{
  "moe_layers": [0, 1, 2, 3, 4, 5, 6, 7, 8, 9, 10],
  "router_score": "sigmoid",
  "balance_bias": true,
  "lr_router": 0.000571,
  "norm": "rmsnorm",
  "norm_eps": 1e-05,
  "tie_word_embeddings": false,
  "max_grad_norm": 1.0,
  "batch_tokens": 65536
}
Below are experts of layer 6 (counted from 0) of a mixture-of-experts language model. Rows are named router (the router's row for the expert), up (a neuron's input weights, with its number) and show model dimensions 0-159. Each number is 128 + 24 x the weight over its row's rms, rounded and kept within 0 to 255. Numbers have three digits each.
After each expert's rows: a language model's description of what the expert responds to; "mostly gets" lists some tokens that are sent to it at least half of the time. This comes from a sample of Wikipedia text that the model never trained on.

# expert 15
router:181099123157136136147124169115114094126117121136139104107136149166095138115152123085149119121152156129130137146115129142115082144149103132141130090115137182153139118101150141137069153097161144151166157107143124142176106152092099160101137152143172117101120137154112163108128105130111150156111102120128129118104124103134190083096150160114121155136158119130159145130115150129133115132127078141152167095104123118128143083130099123100115089125120137153054098100115119123127159150130157
up3:149111135144129122132107164101107139168159128142149110140093125110121092102097102103138126106153152097115136161144136162111131163124182159127129084128165136135130125086172130157122138111187122177147105119127123115155126115110109109089127198111128082141134120124134112076111068090115118147144154124150135094099112128157135077108163100140097145105108127160128114158094118145116075154097119116142148121148096110161137115111110150133096166134130120130123123122148092135130093161134136
up4:135112136145137138136174126186091119157165110096122098139134091119128091149082089100131143139150165090134164177149124122124109118135140146139147120144121146140144136089106131135103119137135072157156145106126123150137154150127102140081110108106139102130129137118129121141149101137113107116096115097125072128134169111161201088123156120096114113107108122108085145120108124122119116151133098132158095103102109120151161123091128145082098080147104098106090166164119113109103148119128133
up5:122135198096139107139105151095122085112141126136102136125131120162132140104092077147116123128117150115157119131092111168118136148164085102137142150173157141187151119111131101121105169109160101110136087101126169112146113174135129133138130180136149137088121169116103190156114130160163123125105156113110114117096133113104142097098103156101129145107116087129099130149157130116143139116098138103142138127100142141096144142092146120125100126136082186111118115126112137141150116118130166
up6:145098162131155141119130135157114150150162133102142103097123157130110094148161153148119119116175134106118142161101128084124112119122148130134114150124138118139138138140151108155113112174066124097142123083140101164153111137106178094126150121167113158149110113162157167103110136116144160170165153139133150097158124108159144109111126099119103160156118062105125138138093126142176167168083103113128125156122114102132106115169122154093141127160156118108134089142104147136135090120128153
up7:148123142107154167133145146138145114118109113094127108135184130170100165135187136137135121116161163076105119142112118139123122131144105112149172149199174119118112141117092101092111136139168075136106146084133150170157092146155087169160101169109120094126132137106148157100141172149101158139112126141128153143158119138138124134123112126172086125126144155140123135157128108124138116120109107151117123149101137107139118123157164110144110110121073146079165125133112112140147121115128124
It responds to: Linking prepositions. Prepositions and connectives after a noun phrase, especially as in casting or release roles, plus of, by, with, and year-comma openers.
mostly gets: " as", " alongside", " 2017,", " 2023,", " sees", " 2013,"

# expert 30
router:167130094154132145088127160166131133142129147100128154107144147139123120132118120105155098167128147134122096178125137114136053139126076153144128114142084184147140117102126131150112137101109134112127135078119185132147118135125137160139134127144107088163077151111113111109121101097111142164136147117100143099143084128135152143121133116140099117097135102155149165149127152135135109156125087122141145118138100081143158097106144146097117119107075147173145105125146142153114161173170131
up3:139114084106142132137135086134162116097117107126138150140147181112089162111107107143136154167095121121141118116147117119111087140144132115119163158113121156105122148096137117121125126111104063085103134130060115099115113152130143140113130197142104128125143128111141118155107105099153127152122130134165154089139105101136158106140088136122086117118139145155110132160128141167180170138171088114132123099120138098135157152134121147086127134106134144115131080117124163176167155147142096
up4:148121117138173119141133140148140168118108179108152145192128104148156140122107172120136098154136162113099132122135142140125112123109102112144149147150068145115110071102105174131123123105096134132116150102124163104159137129129100117135126102150153089097126133150117144118080113099140138165099106142119095117125123107134138086123119077165120090150117148121143154095142142096130116170070142141153141106138083116105142102117130166136121159119119085117135183097111107154123149132152090
up5:153072107101131097141129118091127128150140183133118176113120120101153118121090117151146177163104095126127122144121140130131156113120040123173115092086120128124130145137106187118116096149169158136099191131123140151130146135133078135131119112135138125159106137146155137086089116067149121155128151136135115151175114126119135152154133142126098148102128109150175088099103153130147126155126119123137147124112107103102134097128141130136124121135078115142122127135157131096123112163112129
up6:133116158135115158083140137115128163130117114153179136196131147128098149174103174143121153165125114109126158183157102136122083143133145135187087122115156135121124130175127143150109156115083098102105103148161116072131150139112119125098120112135114159150092130127117102114111167056119106126140143111084103104131132161140127092120116118131120119111141135165170129120068136141110140109115088109145139131143135120127119111141142119097130158143142106130143165154170122131149129145139126
up7:145102162150114165094142111103133107127066156149127154131098113147132113132110151164137189149103106138088136170122117139104143130143110117122096139181095153090108120120151088141117110059135124124133111106096141114146136139161141139160079117108164106123138161166128107101119105119148133132156139122121146160109110163141160118118159127112126135141129145173131126150140138110137092124114118108139193141157127100146127150097111121112119136122146175135125118145170134132150115185180175
It responds to: Slavic and foreign place endings. Middle and end pieces of Slavic, Turkish and other non-English place and personal names, such as Mogilev, Kragujevac, Dlouhý, Tamanjeka.
mostly gets: "jan", "ș", "abad", "ić", "š", "kov"

# expert 52
router:158112115156131113115105149147117106131135110122156089122148148149120160143152135107149107158158139148136129192124121162147030162142106142142129088122134159158135129119136121151066141152149148134112116102103161135143137130128128160128136143136113112153110156098132144122099130114128121133097131148090114077128124142142199156079151103110120112121126137144141153146105147119180128116127095139088163104114100081137123095152117150100108089128084126163102119105154118134109133144163115
up2:163113130130102101148145131179122133092143093118127121153152145145132129171114130094122112104190120160080087153152104078119099122147109139165135088135118117145130127065153120184105159161087095155125136139115123149120131156106120147077137113130128096120139154099154110145133138108167134113116124087124105089093172156132162104119100137102160144116159106131152124153102155118143107153106129121123087149100114129119123088177134175105136106109134104142127156147132118128115111130155131
up3:134097121158114161136120145148172107099161117144111088159139105140146138136133135170176082118158140103128113138131159176105137140113107156093099117142116117160112125116109131144103125131138161130112157100071142162125161107060160165109121085129152098091141166118097118141100134145129118125126156159127127087141138133127186115140145106163113117124128143144107129132119129174131114121128122089155154116128125125103164106073126122130161150161136081142132156136120093102102153112160178
up4:135159089177119116123158146103132153148120110156115131122093154136156120136115117081120083121129151156087134130136164104111096160143126123146088124153139106151117183115171104145134120101065167123150115074168133131142141102112158133139153173137160152103135118111125165113119095156167149159132111133126129129122107147096124103108101146119115106140111120156159173157117122118164104137079146111150173124125154101152093141074144139129130151132103125108146113100177115121113152160148132
up5:123098089127102166125133166076177124125156126103071101136116127111117111122128129116132148122150097146141138159153143166112094144117115135141125117132105123143122162128129111116089119150151127155161105086104121163140136112099136122124173123122129105150121114096098108133098160115171096175146122157097113138104073095091171138115101108096126069152105116152120121137124111069122118122101147080151115137112136123119133099101124113130084122144132102146108104145121135074121147153174085
up6:122147109204106137120138153093139106149121134151128120170135112166139136165141160074149122133139099117102142128105124131151106097106122109107139115150148135150111186080130125192108143119139123159070096161083141130121114147140141125129116122120128124145126158108098154140151125118156133104115164097115140132098098140126121086117143170167136084114140110166120125126118138132158137134139123109073161127146076145171098146137143155165151123097149135176121111129089142122115104148167131
It responds to: South Asian name pieces. Middle syllables of South Asian and other non-English names and Thai script bytes, such as Krish, Raj, Bh, -ip-, -op-, plus table bars in song lists.
mostly gets: " Krish", " Raj", " Bil", "rish", " Abd", "iy"

# expert 60
router:161104156125128114117120193159154110121107101125129084136136148159124142130147136140170093170112129172084111198116139116104099132154094136096128142110130172169168096096150136171104128079131125130157125099110146122181153155097121151164134126122136138118122149134099142130115113114118158119146105134088149097164106106155147140117147164145118127112156122143112137091132156112144135156135110103100121122127147098119107103122129108085121119086090137152108082139122157108119182151132111
up0:133124123102117141124172133089120137114117133174178112157128129131084127103136129102129131153102187138155130150157130096099126115154147112140156136089114134151126145137145096186120108143137130137170121122143136130187133171114173135133097115124135120107133138140186153151130106105130157154171119130154116084132171131138124107099131146124117143110112095073152153118181142122151079091127119130135130145142149144149112106149150142151119133071095105156140072109171143110141142156124157
up1:108119109111161140090139142124120128147188122123168165152156150079115147129137124135137150137108139131161175173136102131120108182092092148115094145147104124123119144113094115135113168119122149144129123110143103129142097078181111127132140137117100122163142154135189113122094132141107124139102123106117107163139160142091120118147130142101160141150101090129136096115121142154130129131136112153153099124110096060170102114157137107128140156114068160144135111119092141156164135088148149
up2:123161124102133091126109166155165109145114107107164126165089097136136079140166120081138132169138117139127151146113152118127131138159087135113142118126192145182113105138136163150142112100146137133121144123109153100154148108150131103140178153111126159115136145116139118145125091141136123086146142067097138074084163103114155152139132127135153093134132108174134125073134141079126120175144119130114168132128120132124118145162137092151138141133089150153134087162115138134134152123120103
up3:131143145128110123117091165120139122068105088115141131109140159155143144150122086143181167151132123153100079170102127135145123132181105097120152118158157156130136123102133113129130153124118112150150136138115146120172113128138130129126158131092100134102157114160121081169108102089142124123112146079096135153136128144124120134134131148135120082137156176151122141113096140117113113195160076122136119125116079126108087137092111143124113097116165139129098152159104149123107118179110103
up4:150126133144144112173143129108083142153162127150157113147134134168107122127156173156120104142108134111119140113115139165144101127183150146109176139084137161164133136121162121131106094142168110113173157162160115134105123106117163101127114115160130159116105151122107161102105091133134131114115151159111168119137134152132201169130161118142120160146149112149113148135171142129185161141109137105117121114097157143138126156095140096098090097077117108117121109130167135140109129152142108
It responds to: Dates and founding years. "in" before years, plus month names, day numbers and author-year commas in taxonomy, such as built in 1891, Founded: 1962.
mostly gets: " active:", " Founded:", "In", " Press,", " 23,", " 31,"

# expert 43
router:166134103139138140155142141131165130169116117159160116127132161141110111099143153130147131153172140108110103158121102151091078114101084153118146133104147179148101088119135164152073117144086095121157163109146156116129152175116115145139138165117109113163116119125137121133104148120083150143148103134065129118142177115142158114138152132130074138150109090159138124083118134132149107154116126162120136089119132119107150096115137119128116122110121113158116104113170139126097178172157136
up2:145074109185130121156134138129104134137103128100126154133140172140104114133158143128121123153130113143140160111086093138138119121171154150163175159117079188120120125143108129135106155122103075081128118067151136125143096135152078148074119167117150141156135115082180141132129132095129155135151139163129153142133129132113132108104087148149116113146120110183094100116161140156124122125095121120119115122149175132152126130143148132135139136121138129138099099135147117169103152157095118
up3:133136110089132146160129152132141139134140094089109097111089093166122081134129150119204102144120143103161067127156132128156105175131161149126150132108125167139136130098136132127097103150122108103116134137084137124135187119157146145145100152121103143096104104159142126107158158142094104107129119162112139151128124126137100100130112148151117135109118102100107152102122122117153135116100124144132114081115115108135140127124072148130129127109176135178154109114197129171127103106158102
up4:154164139134103157168125157134132121146124120142190117149138145124137099147129171092130074136183118118141145156108150115112118121140100116115148079145129149122117091141132192180123147121118163075153149081140117108149102123127123138135137164100150142102121130082137101121119112130132117117133118133116148125142129145119083101123128168157117122136120121094115133124153103104178170159083177152155114121156111135161111087163115103113127135116134151135107159087175164108144104127121104
up5:152112107131132166133093124136093143116121184149151095114164126130144104068139118118108139136134083174105098165112074122105120147134123117167151191169152151128132099108104122150127127174110098131106148157105126097139099143122105147136144086115079109125150114143155120125157141148123131119152153099123081106157159118117152183134170127123139143098132094134089148128144144109160121143159125124114097128149163163160124119155140146109102102094108113141110165127128091101135165112135119
up6:123132143178128100151140129107167125157137137172160153148119140111079141142133113113134091128147100091092146128065118160158099124116139111133142107119152172155121086101123132124115177128097125114125131081124136134119141122097073148096116148144099146142127131105161132123139134155163119095137106144095155118163119135117138120127159143137149134126130121137091095103162146114130163148107074117085096110140162093163133134157126182157101103160110117138091081118153129089146149135132166
It responds to: Name-internal letter pieces. Short letter pieces inside foreign or Scottish place and personal names, plus Oh and the Gold or Silver of medal tables, such as Bry-n-, Shuny-i.
mostly gets: "An", " An", "enh", " Ah", "h", "ah"

# expert 14
router:152133126151141139064123175111131133147136119135132090106170101130133133132146114094171106148167131135109115213107143129152095142126070135140168108131152171119135084093124126142081138115152151131144139086154147129153134148137144168098097113166136100135137134131117142140081120116096157136125114123084123111138123127174154117127146074077113117117135113168161128139137115132161108146102082128084127076109124116128133121125093131135113106136117138145112139111161106143133126149167128
up1:133129169167128158106157164140152125105087114139112109112086112139112116116110130146131113140166110119055117140114092147141124127109111089115153117112129121099118139130170127122113114071145135152164182048147137142142135190174102141105139139101144134075162132106129127154148116114096169170135099145102111135141101139124116125112115128132133093113142077143154087133114152078159139147112144125101158107096114145146133147143137102147144103118139103143135147115120103164106145133119124
up2:127138077080128108107091140126166074172156078085122124112138147153149109151125100121144120176115111127149112159120154138161143142138102092083118096166079143111146157132172088130110132121097144118139096134118120153163145133108104132107130110124130125147122141148127159106142129148117140111090100135118157117146119109134119117122127107126087088095155152087090101173150120151121081170085135160098114108123123147131117125137075132145104082085130123135136151098103106142128130119148111
up3:131150141145150125118086145114099134150126111080141118195116124135132142178121152112164157131131121128142146157132200146100093149139109129126139157135122136151113085119094102136102142128125159129172095072145132131127125083160112101121146086117116142126146124143169109130147122111128140146088139120124138085159152131091149103112178140109098117167141122103160178112126121139094066138113122115150128145095105142131102126101092145130141181147116120160111149105131124157128177121119101
up4:144124145130105140108104183127101155121075141154168129181141155100162103057133101127141115135151130148106167148108110108137134147110149159126156122142162137085140101108147140132135108105096142100151158102147100097157141154162106123103115133082079142112147094097076134088092144096121143141147107110106100126095107103147135132106116142152140155092146102119164134129113097132111138165100147135130128125140082183115094130161103129126116107168125118132128126119150135121152125113100161
up5:136138169117112144079082155074097152169109184165156105133169098147122169110165130100156105152114126131091114168108137093111128122147108081163136152120153123143114121121107112112126154132124164101122124105140158143130173119099133123087139121104119105120085142116127156109113101115130120180123097123111147159151107115111137163138145124095122162109116127176135147148143181138102137119127089102124116115106111121092130137161157182139164130148116141140135124152135123149137159138177145
It responds to: Asian/African name onsets. First piece of South Asian, Middle Eastern and African place names, often after "in" or "of", such as Galkacyo, Karachi, Muscat.
mostly gets: " Bah", " Ug", " Sah", " Kab", " Gand", " Lak"

# expert 45
router:184120151171155126145115165172113109122123128144135099118144157152129128128165093140170112142124136144094142140105150134109082185174092147124140108154109163190157119124121134148101114124169124122123125117146172128141125156143130186124131158155118154180096150141135137118162145129116142160126127137087145117121152115136161130091145116133154122133168111131183123120098165135140107170125093159108161104134117126151113087105116115110110132119098136184119118121142113140098171157149125
up0:133122142200114155140106109146108117105068154114148127125125119119134170148115084165128128135140095130126091135129183147163102157188086085153129119137140186189118112148116127133130121079144165107102102116151133133150149123138086142104108100127138099150120094170154100139162140107101103161132121119116144153107135143131143154094135126099149113123144152121169130133126143132154082146091103114125133135120119092145174101157136119111138116115126118146122168154125096147138156095114132
up1:125077156153128138098084127141104104113116152181103096135137127152100110100155115104161121119118130140124093119094155124086137097124138090113129133138113114113141077131151153134134111137110155107118140123119133111107120127124152168152153117118133147124109131137158168144086149156154102110120139123067168088130098157144109124116090112132129175150146128106173090136125197129132167100148142172112124138096151112115163088113128136070123126132097138149108106140167153117091165122105113
up2:122091090121161156139166156173131122166157103158138139136098150120142153154131122156129121181176169149146165152141077142118097142194125090128162091117100151150120136115118122090110142148177113130114111129174126175144137121158075156146164103123139160142123107119154091117161113073136108120119145148105096131127109128147156120116148122134120142142185126142093141112109144143138153145109120154100132159146145079111100126122085101119102134127139125128152121153105137131139129145131130
up3:132155125136108121122133097158176123100086112090147113118178146147117102136139177130124146114137145153097141121096169092141122137131157154167153130131085180144132154110095143163144155093111126142159211097119157118121108122142093174174129149130115065152106129142150121142097105132130122147111137165141163169143135154150143106123155140153128130146170109134142101132106112114122118184142092147149145099152115139108144095136138149120115108136110106108098094132136155126129146146103138
up4:152129127099137133154157113138075116133135129156114148106134146131138126130148123090119163104116153134143127101150127112084105148104127178084105135087143079117142147085112131123129153136085125091081094125098109122119135160119126144123180179129105159124104177123154163131135128153106146108139131129153162095117120188104167132129129145144136100113142129124154137120135136080093155167131093176085133148153106160122200153103085156105126126114154138137117133128127138149117135149120155
It responds to: Surnames. Surnames and surname endings after a given name, in lists and tables, such as Smith, Johnson, Singh, Jr., All-man.
mostly gets: " Jr.", "ić", " Singh", "ández", " Johnson", " Thompson"

# expert 39
router:162099127144143151100132153112121142147108137114108088106154135153158137112198144090175130143146133127140124181103155136099101150138110167157144107160087138167167125123126130114097146141136118130123131096131149131182132145117150148116093118148146146120106135123129161132143149105140148107129127114048113122133155103150130098122148123152143157144120108137145158097122124134176124098117125108097172083147113115135138066142136142109121111114109130181099097077092121133120125148145179
up1:136133137109060135114144115181077144158152088124110095135117136129098098119202098132108134157099110138121198148109147175159115105164147148147101126151140109129162103123115128136132160130138116083134113157132131106136107173109164155164153126142150159114124125138102106113120115153117104114146110157124148067097120158155134113126127183129091158174132137131105102102112136136109116139125107142132141147161090132109127109156174127114127096145141138141087135123124137140127133154109099
up2:131048111125125147145156139143093116184159156148176170140124138098132100125076109108165109131128113095132098153114123128135117144127146159132130130152183133146144142153103108118105136130127113146133116098107120141151125112077124190113112139121125114124070118133141092113113100122129080128156139116102179120143116146172105119115183117133111155133159122126105163135152115150176078119108139107145118101090083109134094135130158154152148158132136101157121118128089120129123120117137112
up3:141109087192101174140153142155131155059148167129128113119143089158122112088109085127140108137119150132114111126136124163050107153172098164137196137098073121113144149148149119158110113123078147075132131129125107133167139135118133120164129113115114136126169097136150138143118146151145159139114154134113170098123127116120130114150168115152096153117127137102107153160130136116125079106091109122146124109154137134145166111137122111115110122147128136143125133138102153127136123112124092
up4:167097126153143134126165123113116135131094156141078122143116125135116122143127104144139106121125134148153115158084155114127111130115122088098098138144137121143192080141163131114117150099095139156136120132128126095134129115110078095168104126118083118135121144164151112115119128126152136099107083106058102088104143167117129068121129141144138108162123137121128100098149140148155108132088106141151156115150137090096136115118136085164108141095130119153066092118156122121142106094145089
up5:155148162148107081141149163118103135130106140135125093132127147187124111152113113130175090161112152126124138117137155146123123142143149151133156133157126127134148106117111172139122137110080163083120159125119112083126171144085140124121136110113105134103148130135134118121155091110162106150135133116099142075081126181167131086137143120127111094129116137151116112121127154128095095119143121153151119116117154123132125070147113116061095147090094122186107076114115172145121120113132145
It responds to: Years and foreign script. Year digits and year-range pieces like –200 or 1983, and byte fragments of Chinese, Japanese, Thai and other non-Latin scripts.
mostly gets: "–200", "–199", "–201"

# expert 24
router:143102131151117137102140141121105109120112142148147103074140134127128137151147122106147126129168145156142133201141131144143078152150101144086150122131136155146161094088109127149100120093153145094114123097113138112141171143130147155133155121136098102145088160111157124096098132139130144173111119147054125109165172133140187125121157109101126121094148097145133145105103137151149153106149085102110153149154127104121133115138109120061101117124097137158103106126099129134122137146169148
up0:148083170143136109145127154129126133137123160133149095161144115122123161139128136147127113133134147128118143195134125086131079173137122156129137150142135143110150147134105105143136184125106121137125111091129136159131165153137092127091164130130077126133069147149138179118123147167150082161126124135148143071086157074152170160127145144099166084106154114134094137138136119138133162145145101111091124093146121147135157142125135155094141105078147114131128128129140100138141094142135139
up1:121119126151130131144134122163073162092128156104131135151126129149140089098113148121170137131148146123141131143122106111134120125117132157076113127100158132138104129116149155128127120121145112133175112142132109053117094131102142139070165106140121116136104147175130131155137130090118147125105122144102182128090144134137125137112145111090140140160116098213139105111115149114162136189131132098114152074088110120152160117120131146101137158116135165135127098113095119087136150114131176
up2:128131122139149084071135141140100119138108127141131118101116083144124107132136114131117126122104120101135128137177152090142113114136147140148121109127140148139082082085118164168121154098151154108115112091165124097121134168137121126113127130145096109139102151126121131101104127153143173136175102159104127067157117129179140089143138101137091171109114144153117172130113079133108176153161116161128160107169133091100107110110126139144104165129102122157097115122093129140097174140111129
up3:125090122115143114132153115081108118134186146133133096145110158104153153112146123119140135126112151100140123144144140109149093090128069137156142106213125165116166187110116108145124132146159135134157118114102125107134155129135142147163133107121101107110131152096155117150147082137091113176088128120122167112101139142139136140112131119095146088088133110120117122125122170141169159095139100079146129167129143144143079057131139113108148162120143135126131127156105146140137131128139133
up4:120127122105106113134161124170196091094127132161108154116131126134106102140128179088098123167158075140143144103105116125140122145126139154101142164154104115142127122128132131126115122117112078090155151131131119167127136134152059173122151157134119090138099177142093141125125087132144139163113153082126164153160119193141119158114149146150155114100118126126143145113159152136103136134128135174153127155121131096139132122157153154151117137127153161127109078126143156106124143127127169
It responds to: Japanese name openings. Opening syllables of Japanese and other foreign personal names, mostly surnames, such as Ts in Tsuge, Fuj in Fujita, Sh in Shota.
mostly gets: " Sak", " Mas", " Tak", " Az", " Ak", " Ts"

# expert 28
router:169096137162146151107108160109127152141140126106106091137170111153122130109167112120156106160141133123126136177102133122130100145159099157107170079122144143130140107105124162160091170119150114108167161078162162145189133134100107158149133151105158129076118134134147147140122117112084173160087120117116119126159123155137160092120120145135135110138156123146142128118110142095147163096136120125112152106134093142145118112093113124111142114098095128169083110118156133096096151163133148
up3:138109083128134078133129125131128120145147104145086128136161166155124128122140132156109095125153147163107180098096139124143105135177122157113164131154129146159160147127113103069136095115146175117132150082111170117154131169103126179163112118118146139129105141123112123082077151136072148108127123145134152157110150107131172103132103158132167154090127133114140130136116092147125127086147104126149124128089146109147119144095144132142091120117166096122101163108129076127127138101124118
up4:135119119132101156086125146121142137106109097109123102147141112110124144129091113076125082185116090121111115178112147206148131195146167121132105089110085144137123138099130117164126151137121100102136119158137134098136162130121122125151111119119137103133118099128132171118131152158086123123117138128128118144137136161139143104157096100120136089128139146170105126109096170118125113110116085095143093128151147089119149066101126149114132144162153123134114126117160123126128197126128096
up5:103100122096140133167119163095157140171114110123142094159120120136095143139121102115142097121126108154145140153104142125159103109179165094130106138125138136149119135138091081143102117144126167150148103156158154129135101117104132132133117127195130174115147106125136109102178129102097108106102087151126128113118113162065130111115153126086145196156124150109159148133111116158162136126101071104139137101133123110119091141110124131119137157121151144118103084090134102097158118151142132
up6:149073131122137109115147106122130138187152101139133113106173130159122132142203115109102116125166117101172129156123127086137135151181104132151160125167132131152139124112117128154127141117166145129139163108131155151137137118096102177139137105137148123130160111139171089135134125121084132095106136118128136131175125130146139130130058128151129143093131156139149117142115138148127117121116106063114119083118136121150157115138160188115146144100110102144090066112139117110117134128116162
up7:138080087097139160080150133104167145159153145159126096069157132103134118101183160121124092155181103141113120138143120108115130169128085122134135151111111127153129084160131136159094154130142136118130137118143155170161112149119104166143137106120127140132135119143165093139114122118129138153102118134109147113183095092129127151112118128150091124124115141107176112172141155113114133146140135163125095116143144128156134108158131141121160161104150088126160049119110122129103123108140147
It responds to: Relational prepositions. Prepositions and linking words after nouns or verbs, naming origin, membership or relation, such as from, of, for, by, via, including.
mostly gets: "From", " from", " From", " allows", " joined", " leaving"

# expert 2
router:169110109138155130147133154123147161129126131089148103083140138117134139119090116106156111162183157156116129154123161166091102151135086182113121109132134115153141070128153110143099155104120138095128120135143132141159140146140104146101123142116134133143121100145128175092129160132125129143135112122035097116091125171115165115109134112135108159142141101132100136126131120151154114128119141148099113090151104129153122085084110149114142131133095146155116119071154108107076153154129117
up0:159081150126154147140142115129112143119098094128151145095148148139139131122103126121192130136165134121112077130146118134083107194184140120102091150127117149112174138162096094134122104121149160128122117135119122101123102146170116124102133139125088106130110096157127116138123130106075119136134102130093132088117174127141122090122106141112143159160126157128114156140110131153157132124101119183120149146164107139125133115127084122157141073132112096132112181090135117158143093154094148
up1:167120133140165126135170130124142132125123120107132160128128089166164117127099115102147134116094110102109158116079117112143151102151118139121124123100114135154145086100161116162122172141143162104138154132101104149141086168070071123068128135131094096146115118179110149138167144087150154103089084164114105121111116157169165123115122157135126153143119135108129115134156140119161106116138111128140128106157104144078147121137108114106146127124134144131115080078123142083099138116136141
up2:152084115118157115131132130133164122097159151098132092144122127150141156104089138100134135116176137149144111142105136125108142166172107127117114132182160188159117100085156123133132150142086154155143104139108123155138116149097095139136129141131080100160129123129132107168166131123108106124089084130080090100107148123124171135109106184099130079158123128147134146081151100120107119119108128101142125113153097148139125121143131143127128159137148154150125135089135078112144160141096165
up3:116135121142161138170114104129110115145109115087154156162130139145113088104153120118160100163181070126097100156145124121111117118159139126130104120143108097145144178128116112128120074127129164104154117136114109117154136162135113135129138113149153109147134112110069096112086138125124112117095088112099122144121135107130143131123116127071120144131169121162114128142139119117184147121161142161129100080110089077110142112143148097074171106148133149128072144095154143119119164140114126
up4:163125126144110124134103139119124123110100174073112126067094082129109135121124094099130157144170121143079120124097145183139104183134122126128133129116119138127120148145130116144126113134119109108130115149134104145136126141157134112162079150103121089098104117153090133106103093118107092152152135136109109065108121136125153127157101143124165166106136137120149158178139096170110138157139167180149127109157102089124133113135099134115105082113101121115155084125144147131167158146119123
It responds to: Initial capital A/O. Word-initial capital letters, mostly A and O, at the start of names and abbreviations, as in (Adrar, ACA, Oceana, Ave.
mostly gets: " (A", "==A", " A", " O", " \"A", "-A"

# expert 8
router:155091101155152141111115154152117150129101141105116101117119125146108136104164106119153116147151155181109139163145091160141097102122109176161126114130142129155137102116118126144093127108108135108144161089107156128161113189150134147155127157179139129140141155083160119125107142106147165139143132153073143118148124158147126104110132106141126099081136083176141128099118156104150142136098109108104172089150139109154106067111130114126115137093094161130104101111135107134131160142160132
up1:154087127125162147152145143174132133112101128143087139119091149168125146090152101083140116122153074162090145110092104149137136135155132146158117143134194106169139106129119121161111140120102110128168151105064138142119109144141165179132141178172138113142129110150139120112175137127139131123119118118121118122120113141124122180103141138134160076098118132156126106134138106104114133129126132094159157137159127130119150148152105098138164109138118124133122099186164113161092146156112108
up2:152087133132094139149106130155093144124106151080110124092106119117102154133105144109147106128175148136096132126136174156151094125125135161121138176121136122101132084118106156145117108153129121131134139091119132106115105123143100127090140185168136160099133140124189141161132143131146145149125154142097140125116087124123150086136117179104134088111134062188118161096138157164157152115139116110094133079129125147149109133126088133134139152122131160118072112087134109129129126116116129
up3:134123124155118146147111112143121125120118212118144115128151121096149106109150104150128100109146146179124154127156191154124095142093123137137138127108107097130135111116095178129119158115096153105093133135125149106119132174148120150137101147152100103070087130112097145158118107098096121110147152134120165105142105136116129137104118142119150119151137123126134113138091119129147142146090149143152169113129112130104112084134114091141137072124072148123147183111109149146124103196160131
up4:136133120132099121118125108165130122141178149108095077127153181100113119129170137086131134121148116109133110151146063143174099112111118163101105126101109125113138125102100115097124143080172126133163139143128109144142137177142131149162115113132167093120143148129157103125095089123116109119142107128137151126116079164176097093127145103116138122144127117140093142100133143128102092122126124135083166129155138099126138095097113094143094099088144148129123117173146145131129169116145187
up5:164136075161119131106080136125124125141121076193112139118109109102095108066144137116111112170134137147126123134113102146122134098108125193149140132131118122124137106105090110123110156138104142115146149072134123128123154156129128133127143147188147145153173120138127138134094144074138173127125111153114127109129099142151136124122094109148112111139122099115139143088127134095110124130108172145121131094101112146122103098201138103134139095092142147113136134143100122080104110114101176
It responds to: Germanic/Nordic name pieces. Middle pieces of German, Scandinavian and Central European place and personal names, such as -stad, -berg, Nord-f-jord, Gut-enberg.
mostly gets: "stad", "ø", " Prag", "ün", "heim", " L'"

# expert 35
router:188090109142156125097129153118123064135131108114106128088159124132136140119191122144159121152136157165096135149138129147108115153147102159123139106112169164145197123113176144116084110121150147147138132110107146133162148133120142159147142110138086133098122143147136118142158117126131138127090157107145137120131142119139115091084116103122090138096170102147169127132105128130147114177135112132095135125145127134146142087095114112139124099101143139148079105122095101126092162154124070
up1:196106147139119106044123106139108100104116096100111135133142112134112118159160163145142169118135117122118055134125139095129108127158165104112136112108148165105175124145159114124136124119144153108139103138143132117140126127115139164147107122103077182098161117152115105134147132135139121127083124137145154141144140133112099105140159155143095135082176145108143145137136111126137107175175142138125137138101134139112126126126177123127106120091149150174075143088104105118134104138105128
up2:166153134102145135158113159128154126119106175128074146129148143124134123094158111200159141120169153130110152145155095091177125137138157149117122120111113125153108141121152098112114088154119127114143141109123110122144172135131151101173140120131090138081126112174150099176149098119156113154087095102145125111122179154145139109116097136132117114124154139086134105160131114080087152175135131143103130136150118083114148095167113112108124111108146160119128115169128106118110134109119127
up3:138117099125140132127145129120111109135112116173122137079110105147157145112171086164121138167142152103114131150121137091086128128069089114129120102134148186170109122081140165122132109139101131107086144158143131134109130134110118120145093120102126085146127099148148087158144106140123112141089127109136110136116134137135121108147131116105123133124164089128191097098132127135140106162135077145083125158157115118147075150094163122130121087097138148126096078098153167116113140137129098
up4:133098130112166099129127117178131113130108126124125127115140169102112133142136177150120105123082183091163116117141132114101103097145081176131124123136126105138139118108165095155106158141140168141104144119097096169134109129083156093104119164114104147100109125111147158119146077122137167164122134119136099118099129097147142145074163105117113110120102143108145122150147075083137159162106071131101130110130140134120131109144149123128105138160126142127075136130120088101129106133170138
up5:138128096129153111136126146143100099107155117075097141108145115139177152118165111138146139132130133191141091152104170142130122143172112115152144050105120168126120139124127126159125129114158111143119153126080122137119096170104132163134157145129105131085114138141130103121137108104149147123077157103143150112131137175153101106112132098157122142072157117147146105189100121115121086140130144125106121143154142115136143113085169119125135095097149151143114080127124132138113152137152089
It responds to: Noun and verb stems. Content-word stems often completed by a suffix, such as invest(ment), contact(ed), record(ing), abandon(ed), and nouns like help, term, market.
mostly gets: " contact", " highlight", " delay", " interview", " burn", " target"